python train.py --experts_per_token=8 --router_score="sigmoid" --learning_rate=0.00559 --beta2=0.95 --batch_tokens=131072 --dataset="wikipedia_en"
Below are experts of layer 7 (counted from 0) of a mixture-of-experts language model. Rows are named router (the router's row for the expert), gate (a neuron's input weights, with its number), up (a neuron's input weights, with its number) and show model dimensions 192-239. Each number is 500 + 50 x the weight over its row's rms, rounded and kept within 0 to 999. Numbers have three digits each.
After each expert's rows: "gets" lists some tokens that make up at least twice as much of what it gets as of all text; "mostly gets" lists some tokens that are sent to it at least half of the time. This comes from a sample of Wikipedia text that the model never trained on. Tokens count by the router's weight.

# expert 26
router:501541548545483464453526514525526548454525512472516562505547455460428484479517518642464492465468594465449407554513541390441479468491491481409584
gate0:480586427616501487494473413453489443464555536526554490584505483558455508513473459527477534505510474442432602552514497454409499499440458485436516
up0:448527490546529498563467390479473507543511450468544527536487447543470414451647492520446499534588460391381477539416394507454563532517510499458494
gate1:473502454411417487510410444535534551483570408399538410487525476409530574571495541436479466511532552577432502468467550499457472497502490474497484
up1:513463509453489540471524503602473555516504462488524552470432468493411477434554526497421430487543563483508487486504453485507534620577454513489562
gate2:586602477452437462511500458555588534563491558490560432547427608491573513449490574538505512530466501410496411543435569401356480521446455510417543
up2:471496486497535576521534479525452434525464372491509566487526534524460469466418464505504493576538509559533537485499442524555519508487457506567539
gate3:514470535515520523571492467480576483526446511591585538549467531337458507449523514572447526599482433473473448388484431418516431496452512474527444
up3:524523448526572528431405524493508599491468558551430459482520506514460508420450465528352449546513492597518395491486532535519516531539489419440395
gate4:546467518510463477455536495443503505448547483492455478481525461443502494499470435442491522517438399574500442470441527456501435551425473507491455
up4:533438421587501441436568482409545510489521417512535445532545587488472504474526535511467464507470559570500534451365506500587544549499457481523426
gate5:508510487414540466477501469504532525464495419489527539487484477391492452381456443638552544481523485560538541419541553464611465521494513446541464
up5:549487521480448452517482528454598530508578453556505537412490488466508536542547562526490494434552573544428576523509458453431503408418505505506501
gets: "in ", "on ", "of ", "In ", "(", "for "
mostly gets: "In ", "during ", "On ", "released ", "until ", "During "

# expert 28
router:481525430496433426498458489388544490445511553446510521505504539495462520475580622589501414476452549448468469490514528461492495514489428468419499
gate0:503516525484486564469433475497599465537565452289505501563530602436560446462567501406558545523481488487499403426545446417542532538510490561474427
up0:443449423580430539501498376604525589416381518470484496520565481467504470544541499471570489493505445500486550450546447507499478452481546427506423
gate1:517526420556506479418533529573573406450592494495501542481465517505426506478451539480455493506483483423514450496518413548469522534494541529486481
up1:518488458500451463562515592526603427468552447470569442551503518453439424557478466503336453417410429519490447460471456576543488564452516480535534
gate2:452443494478419413519506475451449484382454515427573527561436498463516557467389483486528534456457617498450464439477444415525531575468483440578483
up2:441467570475451516560528436522501495421430518334418435425448522456483486526515536509503484513501478485406591505443521470454579498486509561479453
gate3:475446521558524505409462448344496485474490483495490545546446565476511489408548547538589417598595545472515503475485475586446543480492512547492535
up3:516565504478560523454550537691554548511418539412435448449478539602499464627570475507466459502404430489493502460457526458571549552467607541513529
gate4:592450479434504562413496548518589501465448468532360456552654473560410467555529450546491504529513465496494427548485592443414577506510443528533486
up4:549400515513463508490519537395531470560565531554448426455534462543598484486561417545538501574441476474502497581505607540463501496505446532475447
gate5:501493512415524468463494534502541519538522500513513416440495547508477594457511494513494457552456569499452466448512483483530444399514560445430541
up5:557509579527434504492512437504509476465438449527513593512531464536562455635506452488459560485529474620566534559474478445534464529485450557399440
gets: "of ", "in ", "the ", "to ", "at ", "from "
mostly gets: "used ", "located ", "built ", "found ", "moved ", "near "

# expert 29
router:457520560486527454465524546535480576479462449491495493558523538584481491435546460532504519498479577523375478487516568416425465562593535475466470
gate0:513422592527545465503471496434562578536588465503497547399467537573512556479550507483537534496449551584493540531454586463551431472552551563494452
up0:520540467398466556503554496523466404515444518494575484452528385534478468397465545433534528571534465497470526444474457506474539556495466531532526
gate1:521423423494501562570504438488561447366435496478515441597458461523407467486445532480582559469473468549460576502581535409523474533424470495520514
up1:435408440470463554406471513468537551527434461466485459505461454512504496445493385553401600391519537524461495471559601514562462500425440528501575
gate2:523385503498496546549453548484544608494473585491573533473509553532461498392607551521487576472546489477442534471490492444461431459477529537441519
up2:422490567429481461546542480512497466578441509363519456482485557461449507454494523503501493425501498417507486482479462628535479526499629465471435
gate3:474542471480475426397482530499446520564442498578426440567492511518526510444470441503471454528446492587448447522539517459440484603515401521477495
up3:514519517489554563537451535504426480545564558430491467489536571445438448488514480489551470597471530639422509510481460548429475585499515494526493
gate4:581499531531524504443530474511509510500546406476444465500479451516476554546551506514399563435524492543465517571549551480517467484458548560564497
up4:494489454507593529488482485496454492458507534571462458483438508498502556474610453483526525435556500529549515392551549560545541479504564468498430
gate5:472416501501518401603475472470543583471543518492476518569560549491437443528547470461472558438533493581576492464503514438564525448465586545544427
up5:455582544483449457582543538476488506442527511497560561544596436436572445431497426476547507453481508557568464504588541570570533547460560498419473
gets: "\n", "\n\n", "|", " ", "'", "=="
mostly gets: "\n\n", "\n", "acc", "MF ", "\n    ", "Candidate "

# expert 20
router:520519507497502463498510509511475507457512484459440547491585502506520492483492544505580500437427546432404440468503525446523470551518588505428468
gate0:518594442579466550631464481507420425491509498474422533502469497489549591484449607500490480501450534554473546482505506459538521507419505471549487
up0:469465482499649478527455452447481442457516576406431465503512391478462487446547538478440441463529502516523450422450525507548552478477455386465466
gate1:493553476465507665520511536468438456463546492513578557456517563409491469552498511461500394468452507490443569589470493526473463452502552472475358
up1:475484456549472451457429523454513444500473467462547457510558531575530396605496458475521436465458579537434471553485509516421424503506486448507542
gate2:565594548434446476497489496533479522523600414535463613560507511474511574425423438490438533465541422531401441435473523441518424471535443516608578
up2:501580512501410485461519451635548533426541501500473489452473474513473521452507516471580489461454520461514497384567568565535433497521585495518497
gate3:522511466467634513496516544508529576503546517540461518601514593487539523442517507516511553562472445489517506513423542495493547561527516604483518
up3:503491501454500520509514524522480473405481486623548458436534511507507411420505552519469501523520485538449491492480596567512430478473496567537473
gate4:440572504524483491489456463512470527467404508463437573534516458538436489473542532498427440479465552444451489512546471461542511429500491497457526
up4:473487523458471509417433488553547453445512500486471524494534438533461441485493504473585448490425510484477519510579524531570458352568550559457549
gate5:510500489551453467553525430451463539549451506419416521538475501428509513502555598543493472452488524475467500454427583564571495565548454565478536
up5:570539544537384517480495418496513519485544428479494460482535589495419549546598466460465533554481579559510500504385509539535576636404505573576533
gets: ".", "\n", "'", "|", ")", "=="
mostly gets: "G", ".", ").", "z", ".\"", "\"."

# expert 63
router:469507512410469465438418532456484499435499545456525519456599560487417433477568441588403521536448532396423426510502543454467517593607589489513530
gate0:435523476483561431474485444551447450445474536429497511463446510480436456499563577456465487545487464475504509482448522469436529562501515506468413
up0:489574533468538418497430546510522424458492589509471530459472447495440480508500529510480552412526473452544528439463586468532442544462577452477497
gate1:514383507527479506432518475545455556528513557432508461521405501373426586528531517419514491487527567517477574405573528493580496407496491572444490
up1:488462517430483430545446583531480503450387501543488502517526516423510496520486490500471519557501541456572632538500418520455628501491548491494502
gate2:419462586532474457508437533409499492453489542554521520478422482548507549442384467510530470488570466447533540492557535528469458507505514450447620
up2:521530489556462450478489539463467499463443515485544535531425511505411504506426502530443542527589521484506520408501438507513552514530481552526570
gate3:534452524470467511490428474512393626425499545525436515399514523467481547478472512531484385535450498421457448527378497501428547539440570468630458
up3:474539452486530530481465412478564449441476436522481472505516475486584465488482484543464421428522438483570520486492475480466439414520357504429560
gate4:563528508407515488574503528476540472503421529502496528514460485478464500462549578437488509562448432477444453394519467489497434438539480506585478
up4:392613496480523581506494459440512516516493548469471427482477516476525476540542516471517501485407533568464451393474613478416568489477444559659455
gate5:501541504433516585482470524542523545492451576504492570475428581504543559561535500436547543533509442520474522562534607442448508462525555499599550
up5:493518555528421493556537463471503556512522478478527525523574408427479554466517490451571448541539572578401522396470534492525394472533478519533462
gets: "|", "'", ".", ")", "er", "ing"
mostly gets: "tion", "son", "ton", "round", "States", "War"

# expert 25
router:465575522523489459558535527502569496530500557498507426538490526497532420495548550617480442466466488470485479580557518408497460484515513491399570
gate0:479458542585460450455490445510423497432471553489466433477463441542485440506450519512502508372538556481449543461599560512483601517465476551514439
up0:542498459470509550520446532444587547538486579557575474445531506477577501546530446535473502601571416492406478560507536483523467414479509415555515
gate1:499525492479548353498526546498480431506481524534442440507460416454532491438542570536461480427513474549498547459496529441375519429554534530445594
up1:453432508453476517516511539439514458496553497439521608525498539572430499559389457504607462467504478440517531475498383586553513553472461519538434
gate2:560447415576528494467482591539539425582409431504436482579527598473550443494380493578515440619544457491521406496624580441608471478547528541555467
up2:512451494537413460508544489511485512459509502552507394475535514456490527547425555533566485622447597570466433442502527604467533414441505442496527
gate3:518575519530545514456494466502567487503516433494532566469638564532461462524487563401508469461516510570498491520533550427508433481439561553551497
up3:484470501451558417525519526464505521516499566517515511561471544496430460526494547434575442485479412461517531476474491601609604480538479657509518
gate4:431534466518507465478474489566483602509511547541539519457521472496526431580557468591452544478482513575429568500539551415529502445570486453524469
up4:449478472534469520513512465562419571500523514486511530526527446430631471539533540557509534470547515608470517514508552417511514476603447465485457
gate5:480444429589530396512524485422545482520476463547532471559492525485492376555653498515526480570464484521468557467596531511515480453470522478436547
up5:468483387572528413447545446423533459461485458546521473555445527510493456549593520501609571564472489466524525410557478462577535488530439577510566
gets: "to ", "was ", "is ", ", ", "and ", "that "
mostly gets: "not ", "would ", "have ", "they ", "has ", "been "

# expert 61
router:540549516494482400509524486432494455502471523518505482495502399546449487436548554599461439487447565444440420529467539422440476515529455510459583
gate0:515506482590440496525520579448516496414488593476475467475433461498499457525535453502583511566479487510501527572488490460527486514469596371453497
up0:463562565480503509425472475423517480530578491505595541410526577527422459500564520371433542480505427501499524449416375459488526516552435487482495
gate1:483516515539566526478524603450448555521452635460490526482536493446576538472370538408541466592552532479409479542552549444488457445471468482571497
up1:457504420416440443488540642493431396490494539539540459405465524454550471566501567476499434547511462434355473580489460528474428466466502441535522
gate2:500669467524432597503500534485481596493462422521431418470531512496558393502490621596456474471505433464431489604517553470564533478440492477503484
up2:563560439528452583591513527553471513419436497529384482408403484466539557440461524472526445513574485526514425567508438434453521504411497441572526
gate3:444539482481515444517511480495476544509512554494530434551521420493483587453511484485415424525546582460462472521504543398446567469474460483482540
up3:500570513509475499454543534576436449495409434535427570522530557545506475521532601499589542504380423497554486494493514458541433485541512451538450
gate4:482455513507544512464512510475596453424472530543487483438485523478492462544447542632579567544512505496484420474518487466508447502552444565506479
up4:461478510543482480474445482425550509491546546565511503541471506500381510466478536624505544576513405485487493513489457425435494478472461569465516
gate5:608481484502503539431524566478520471530528552523541528504491492483574448472450523453492595534489464411472426515524570495475535452557546505564424
up5:519559505493547495544395455461483510511494442445488491475514533543518572503465438464520412537423538541495488511499481498532522513480558454424521
gets: "of ", "the ", "a ", "and ", "with ", "for "
mostly gets: "using ", "social ", "make ", "similar ", "how ", "due "

# expert 15
router:516604539470534414440513563448442432486529534484482509530529529484485422439541525618468595487503619524449514489610581481410470500514619423513512
gate0:531460492528466497500464528521547425461524448488520507590509565501478518460535546403498504420472428451443510489617508430479463551479514527457512
up0:538467478485365524550520490414466461433527479558473571462424512463549450468411453498444455518453496433451570615365440498536546483460580529487535
gate1:481546507520594503546443534449460403598451588464452495477462514496584521536591487499469505485489422480457538549511512539508491476594552499532593
up1:521527473528418505510539517527565593518548469528545501569578495453494582417437547495544499520515558415469470458428516547540622487373472558539397
gate2:503468420516475504556489571545392462535471548511499446501621554546552449622507559534513541379533520485522466433497506517481534547525539420542448
up2:568554465457459504404443424517551498534526529483513526485472483535472536451471539446481524525501477525588511505534477407457483498434437571524475
gate3:487524480473501427449508581485490502479519493469468544489437464475587444652483478529560497553571505569525504534655629564482415471338518346590574
up3:522530513591452437418451451487497458509524565525536529436487488518525436511470529552469480528492515538531487524633566501464420519460456503518547
gate4:402591487491427517464416550452535430529496496513445437535510535464497447398412417502494548388501538552471531448559453523534518461527520497526535
up4:578390526539559520484448444434513467533454499440524469587478444517610506455581564493527466582434452481479553478481522438549418533383452449443568
gate5:380487524579564507476492559483505523552531474472437491445599471479587553499455570497554526393542515534495427464517491528502541404504491483615459
up5:553512426459473474499502502495527590543439545519432487480455480548496528526481468433440401550525486517532543521548568479453625467518556436447489
gets: "and ", ", ", "he ", "He ", ". ", "to "
mostly gets: "who ", "He ", "he ", "she ", "She ", "they "

# expert 12
router:501536463480500412507534510475618528421505504526489496525550558475494540398542533573458461511459544539470461533562555446411476453527602469444540
gate0:478573621569475532534461526486526584517504520492472470426577431440483502480528473513490447492490503572573464509486520537490474605474331479524477
up0:535498419524495556442543509475435484583513508423400497545429556541612496530489477458424479499579406590434479461478519464465435571445448491471451
gate1:481404561489525400461489495554626566472510530495458435516523502537464514571442500456450491541512466484529537571570485473473541509439556523560506
up1:547439484523467515422448516656499523434457533515451494555516463497450459614462554436457554580496527497461465514571505555464566538534509566557512
gate2:482486457458476531556550553501514469560581553505542429540469532463524520553423528491476478455601538621569481521577537476498522461489509554535475
up2:458472465488478533504473479525537476538477612495520464513498487465515543591433508492443592602461541583625499505504611539474553489483539548536511
gate3:497477520421484573497443466518579525426567540518518552480474485572463501445445444481588458479384583487446498561513451454500572472489504485506429
up3:469553477575506438482429518521497426597493510529442464563547529529506498531447466618489551477540425494599460463430576518489486533448536562522455
gate4:537497431526561436545518565475625494447556570529484519525500502461483436529623551498463475543491520452538470531460584585527527576442507489486597
up4:560513524497518460531529538411592488520527543534481488488515504509421501475593558467505457517461549492519437519507561531521433601467562543584646
gate5:605471511533508496527524470457470403507479493527486496526548525471476459485541525535466521549497510457555544502413509519508558502546576489500384
up5:461446496466412438497438515437546507561523535478585481553467466596398574556499441525481435517494481503506431478522523543503483450508502544571512
gets: ", ", ". ", "and ", "as ", "\n\n", "\""
mostly gets: "when ", "where ", "while ", "but ", "\". ", "because "

# expert 5
router:478488521444449470482529524455569495337507583517500481415478510449437490369578568532575565414490474357442442473509506486432435602540577483515537
gate0:449499515542483413473405485409468552565430537378514587498514568517487509440427611543481503450435475464552504490494492437455472493555580482512504
up0:486407484553517440513424524477546422514515562419495567456473560511514547438541519561524468485438492500529410504515493483393501419563554470579573
gate1:470403447472487478535347485378493467425532583406510537434421556517434436520443547489525517426437515502487483535570530464484542531490425529449516
up1:446509522458465442549504454493460529514540625518466463460412490522522375569496479438547463563538498498476413500458555544475542447434539439524551
gate2:659522501498558449511452476488574509544522542422524433462459413561464557503636601511527520400449546457406433495535484528545465542487550498521551
up2:428555533528437451514531472439505449420441513498516450472488445503502508495395498509486587473445448448475536564501471573486505545605598505537481
gate3:489448531574589485551504440467529484507443504404453543456537493491560434488513467527436460513505523488417464520431443523470476419517539468521527
up3:449547549442569497465498564514518425489458502463483539472493489473613533442503512573436532534457483478519479509536494475526379465507479483503464
gate4:484516443409474479467392554496503491488512487504508471453544534454482549448556464518535487469509432476582562395534487524489484458533554501486516
up4:421575520559603589497513457535489403485465494544494557512488403444450420428477641458440440436576432453430467492589484513565452579482519466545488
gate5:511479540587547468429485508505370498482450555529484513470522469468478543512461532499548471575528388471577506603492503532489539500525496528427559
up5:561521575510527434454434555452419520412463554484513525526514492445465538355499486515504516609455457444566531512490489554518513569583517501529492
gets: "|", ".", "s", ")", "2", "3"
mostly gets: "ations", "tions", "}", "States", "ts", "US"

# expert 38
router:493545531551457411468540529524498482479580590445458538542514489502407490507518513555460391494443529470452352494545587439521537551540448495462576
gate0:482539508475549455431557507477545551453449541446515506521521497535407574535470541539571487467524485393485459567488555580557555533514414439572511
up0:513526546452491440467463487528535504481522489454466455571522500467478547470514534603512478518514524437399443584511566506510535546460556441553560
gate1:532486500510478531565468458482511460561520579567499496553464499449470501557491475537398479403479513558530551518493499545517493482506441533395550
up1:550422507469541549553594529486585475470514536500571528522556518483478446572491401484425454345484529543456606535550528482493369495493464569476546
gate2:504477507560441499506451457515536359522536522528581510463496594516377484450406463452552498494487502408399516446461554498556567478476588451404540
up2:534451519489551523558534457478473550514458437539457465357533477469506462510460534507492505598522499551539541472554491436465462480545499625493575
gate3:503500553489474427515480622452407442548432566525581612593487477531465513479477597426572496428480579483516422526506529496566519506467453507577510
up3:509526574519507509572540491511508502509489560509417465502560589532510594404582547499535576601492516459481482544525450541467460500431556508444590
gate4:489534561507431464492473507562588520457425554502484362571463506526429468498557476500484467589524584449499541453481603475502459422497582480431522
up4:511545516466577521548565494557480486518475459364514496478486478508444465541451468502476519540471405562467515562496529440461595508555545549515492
gate5:514540512495433543569490532459539485509590467552499454410550558590529374430512498472570451458446479481422511543473519449435492486502507580509497
up5:496503568495493510538492549380545439456519441422499578486503638495575501488497449439512568508403573507533509482439519547488537583510440551444465
gets: "the ", "to ", "-", "in ", "of ", "his "
mostly gets: "pre", "inter", "Ex", "Pre", "dis", "Inter"

# expert 33
router:499517517536512446545448433466552488490562497441445474535506519452417448515542574560542453471483516505489486502546545478441509514449556421455513
gate0:459590529537527542543373496406474538580498442524492439533422465438522360476456499486628442453400473476446440558472445460550386469490453497528469
up0:532470455562558546540479484515499435562556457417572420449390523534544473486563481460421463562484537523505522450436482485616536470520506451532563
gate1:457444606572523509519529425463558459431456516463545413461485513397489471405535507516491418490525503550479548351518533475547375569423470486443437
up1:514543453516464428523500581580544480532481561505456482531462473468437453565603456539506550480552548525462545478552553526495492569403404516541503
gate2:454535566476480488502518471522592544506444433427483462500518487518476493524608552516534494445480517436581432593535478509509562366463445504546443
up2:536527495440463494561533590497563466502473461530587524524483661498409602508431516444518618591442490432495412556581514478568454520522566466466468
gate3:465540533487492601485559511565606516540402491536459603534499467445460472510423543479425494583551468503470522539512429495481467519412563526441540
up3:485475443598523558609543443454491439477433537462498527538488507508450461427541583491502442478570487563490534493580538510538520385442504576461482
gate4:548461472520504434524534524495623449601397428531410465525473504479468462541471434422532482514501538515454458499436508404453500523532527469541470
up4:544451483508561589483403481409490548505516572464443564530413574542487476542436458529512510450517461519490502474500524491486399461478537522438523
gate5:564454515453576479492501477428414538470435470427492598582504502561455448460515492367473449519542430504481540438478520485512443485520490483503522
up5:499498452385552518453505569480542440492558542460463500568460485403477480443609494532565578477519515515456492521446473465474377540443483525494469
gets: "of ", "in ", ", ", "was ", ". ", "is "
mostly gets: "became ", "olog", "In ", "Although ", "After ", "was "

# expert 11
router:459563503477494473478516513495434493480563482494457579501548487403386473489553509603440467537479462525447450503591515505526461554549538531491537
gate0:568506522482463528491474437461470498442495516472407514506561484496503477538513601524470559525464533498521510534537418516452463455532459517514505
up0:524502472549522461551500521513496520575556420552507475509427473487530527424491436472529447506527466523548527432423573521531501504485511447470533
gate1:498553511515526483487474508522422473531606497497533470477494459536468478523478558510597550572531490446521473566555520441479481589475505514566511
up1:522484493500579490542570535484440472471504456590610527547543501566541488498532570458392499492489487574550488420487536521515443367492519555419475
gate2:500581455502428426480502457553573523475459485488524532570554472420562496556532565398531493525486513516467453498522622509546489495418509538491472
up2:464556453579502494592511427565439481482594504524477539536441547575484495451477394560471493547518508472522545536547396442489458475465493514576517
gate3:482499557552550505536514514533463430468503519549511520547586505588499588456491465495438479513610527449395457523462407514424480443448622524486396
up3:472457555456530605563491649530539473475488474513450558494519439657580538415424499456454534540528470505410541611530546500502506496532490462486437
gate4:536579456487588505505580495535457491526488489526600574473456419424564415455505609496508546511490552437484371416484515507595493588516577586553552
up4:554471492459595530480536508524472488550471475420491494478504550494521508449482446475603432517467554465463488445631499421418492483442616426500481
gate5:620528549421554449512575465464544494427478525526466580458514459527535535437518598460394459540496459448358521478495487530429506532562491519455537
up5:529430572454554551515615438489586495455454451511413535451520505442502507494523558466467492524477500560452532500480483538465459519568511469449509
gets: ". ", ", ", "- ", "by ", "o ", "he "
mostly gets: "John ", "David ", "Robert ", "William ", "George ", "James "

# expert 7
router:547628478477500445408544556446548511484468499428466504420497522493508480489553530572527517476511510422489495486518482433471529477526568558403506
gate0:535513488538469452527526626424538460562475513406572473462477495470416484470456494532540578515425459425613580484474505439494459538483545495460434
up0:508488471421560558416417517495414463499447494456495491463467540473522594519437429551506520551510465555412465529598512427508514493470515526440523
gate1:457545485452534541430454567549454420488468518533589428550583592441577547485421554525605445478470470359515484472567508540486466458562490570430499
up1:497481663561565505502550520432514463524519512494594492425500542542562522413446502477646461547472526472533441517571453519497528535515542519449586
gate2:514465565527564515504482507491567568539399575530553488461506482552513508521434541512497421462455472453412499564463663544586404562551597616572459
up2:385451511493432548519533495471363513493511482508495467522473563506406507507476465400517531422493558546538600415479462519534521501482491476475470
gate3:591522506449472432419466451501500437434454489459569451383477570410480471552506503536522515447471484509475413512570521505522405530476506544424553
up3:531549501445382443406525434434540491472506477460483563455551377489506523512502487568462492401549491434509386448612556457537448450537549426476553
gate4:530518526573484592502463575485601549430533652482526430537431448510547515490467592490544483508491396500513470432518470543521457604583514426449568
up4:472578505512416489404483516499401532519554477592517542498508429509414443467456498486426558411533540559492519539500449492474473505443488596476485
gate5:510534496470505503463431512504582497563493431634475493473551553466491489474442522496609464536502581503591507550507451474560549482589406513439437
up5:512435525464560535490547575532524391452490473438544546530526515553392525466520552480540479436424594518512468485608477563551492446482558468483527
gets: ".", "M", "S", "D", ",", "N"
mostly gets: "V", "M", "Z", "N", "K", "D"

# expert 18
router:545548553459441397411593521493438470467562552416544532587481450532449513482582537560419460418450625444425521470572593483429505564571564510484510
gate0:525542578485554464527463466459507489517493513494471545423478494530489363540549542411478491400528531482488413499565537471583540496536507508510577
up0:469426469539579533532483506533547539410597611480525518551514529524491529482499458617388493482489526515583511502467426445528565453465542533539533
gate1:588407502404552454476436533611554498520499495405454519503385426492505500571496527481435479500453441524585568476472452469494546533537507491474575
up1:436559486589464522480590394464510511547465387547433429548535499490435531403398499468465495491462431514491573493530551432498412547522485537483476
gate2:499566503482505390466565531499432487522424462449526546452425443483527441517516587537494556482583487476506538489526431433581419494482490500508463
up2:555519508538543542528476576521496500579481464572482533454420605508391524539409525476561445589475537534480506484420443451528482440559537466457508
gate3:506482462444540588413534485535401476519469564549539541492450445426441496473568563484517461449493583504511550473482621416470561438571591503472428
up3:505483593408576549524483410520500502495485482528519442555519504467505432489488515431523503545527543516531533464465437491417581502510579482552441
gate4:501440464533448508537530451592502461386549560394503509566512441525486547486495584448480486462452549519517514553472508506513550442578509548522483
up4:453469489545480498483486522396580491521474580426459477520418502538486495503509574472493445524551474583484597441511463521442619432531542546440460
gate5:462549491488513428495551504470407465453487538469475388565562480446555429505512594469501442468430422551467473578563475530488605511434534592557480
up5:473536507511431457508549525429455413437405592437552418614501399506552460508548576526581450473472480459486514565585519443445528469434457564560499
gets: "the ", "of ", "in ", "a ", "and ", "his "
mostly gets: "political ", "his ", "military ", "local ", "economic ", "social "

# expert 6
router:514526403419524426484522537437399534454558491435464539498512516468448529416495557552524423513437500486473486458628518520506461563554511365518545
gate0:554447500438536503470467479554474465563445442524459488639526501472559464474439609408513425507495541488584447612575562557455442497436440504499497
up0:494538535555522564511616570510551511390544575487516558443517463548400506498523408522474494472562465486443548412492440510476475544538586393489481
gate1:559552482525482527564475489419521510521505428417511535520509513355492444451460630462450511506470429424500508467525527483534525489474492450554468
up1:568546445497581484610501575519528441413449611508565472546431500540485498490442547515510587479497449531504496555563543471492476526523497532517525
gate2:542559546579490522489542555531543481537488464527486509465483515497483416522471520453415554520507591469582544457560508490449484450476504467496621
up2:580510571566485504445569520495461537529521474504449573440423542589497482455447446494464547493372567442467565501552445467388586360430569416481520
gate3:452536464361490474536510585499537548480510619482472523531483446468599549494523572459501485527524435515521579486475516428477509493431458490548483
up3:459494516525505485509451601463497512485489534464533502492477511497564491561448554500519441546584475533489524508616544533495511443506523438453553
gate4:528465463487508513439485384448478510487562451513573500495605554484472441545607533540477453590549571502549500541448497549513476558625501496579528
up4:539447438471507481464491493464523463464474499561468502498511498540484506448533380520485461471547455579439537506444568380501494521547477489493475
gate5:533409479564526461477541440473582465453480554486531504622457549430533449481508540366447556564497514453508486546528479451502482424517457492507470
up5:495659447476459538504532533559459527544569423436556560462401539470536517498528544489472505570537515553508437576597448466488484501403520525491398
gets: "of ", "| ", "- ", ", ", ": ", "the "
mostly gets: "San ", "Los ", "El ", "St ", "near ", "De "

# expert 47
router:498516554516527405483485499487532510403525482441444532506474493588470474507564465558505491516449622487469516482509520482412514526524591470423506
gate0:533446573392556378488451514516475473463513498436520440495515460530582480533449534521518484581493530544497531466538559432523495589522473509474507
up0:506458423513431502487536516634522504477465565418595545547504547480440483487581528569438494551479556545521537500580467582362524569459561422478543
gate1:525459554448474489552509481523488393420489488565569496551445430471418560369494514429497531466536464510470531439540538478524483536503505477495554
up1:428487534518531499433528484439422584502464480427427507426578491497576371626519485480537464471430462522548472556495417542531454551596479451630432
gate2:464565512482469461545542537496634512445454563526548525498592531540475548477484439526519504546533405510580508509536490486508496547504576512467530
up2:467433545430566509467491433496477404605506470506427555496442501450561506465525523451539514533526580427527536561551412573490463410501422499447451
gate3:398417528505528478518383445583551548449473565598472491541523578460587510459548489568466469498489521473487497453496457473568436466496561500535503
up3:494477452489505583449558533465544583511522456428566478408445485473512430458439492518444445473530469519492545544527527381494580515566460534455525
gate4:534507452449467533555575535561539468434475493470542512498523516626475517499499558487455416484536530534476468489413575551481459525508482565490451
up4:434540553614583523564585481547416481519510481477490560506470487534518591492542586456498568549564518511417562466652460487551454521440464507500481
gate5:488570564407536500504546458533439439517486529532414534470539457526509491503513496469473451463471404457493501533514429421473492491429541575424481
up5:528411481527471467470503540498461568551505475524517524591448523536514486508518499544534511542526560513444464562439625577524541508553444544511519
gets: "\n", "\n\n", "| ", "|", ". ", "- "
mostly gets: "\n\n", "==", "\n", "===", "== ", "===="

# expert 17
router:582603552461419515491527396496538513489576559501454554422485448417505485497548618555540443418467564397486578532556526497490425570532557491474599
gate0:531549529386572482496479529568535434443513440569522573533553459435494569427467506499483468498476511454488565564491486463517509615442395468546507
up0:450509451480615494590520466442495511444568590467461439464508405468526457480561535473419494504555507529458483547432578501489460585538471496491575
gate1:414488472554591411533503465543582612464518550495512610597470559504518528547501580470441434503505535520506494516525502419489401516507475484445495
up1:542504518475540497505449611493544564452574468498570508539496578511494451518490492466439490434508586498469554507436437588561515536541564483422502
gate2:437623441408463482515500427491394488528577487610538454484459533515489528447502535546617526487566546513676541505509595527439456482434595488500430
up2:488403517425457552361440436470490605500427536485410477517506492533519490484474545519479636530496560491421472414574552469541509466451500498627499
gate3:511542516557479530524447472477452502378578403457400517524467388410537542521459524471408483530603491448429523592441522483466468519552487538519568
up3:431406589474454511526500451451478500496481502421558508473481447569528471539496482442467498482460483480496450568358548641526505502523530404427447
gate4:497528486529556416596476511490502539477614542578468448465568412469505467485481569524621553502507313453498433505476464503469492527499546505433481
up4:447484492387513507548511498481470479459507497587477468534422434520474481477446564536501504489534512512525362531530411527510499466535522562533461
gate5:491460468435465473477480496546481472522533528518438524459495524509545576548581498407385462461494543501579455517457530403470460557575549516525492
up5:548497459502485467491536503464580446484516505471414419562632564396518536536562522368560507508536479393554528425558470518570504519490537488475532
gets: "1", "2", "3", "0", "4", "6"
mostly gets: "12", "13", "14", "18", "17", "10"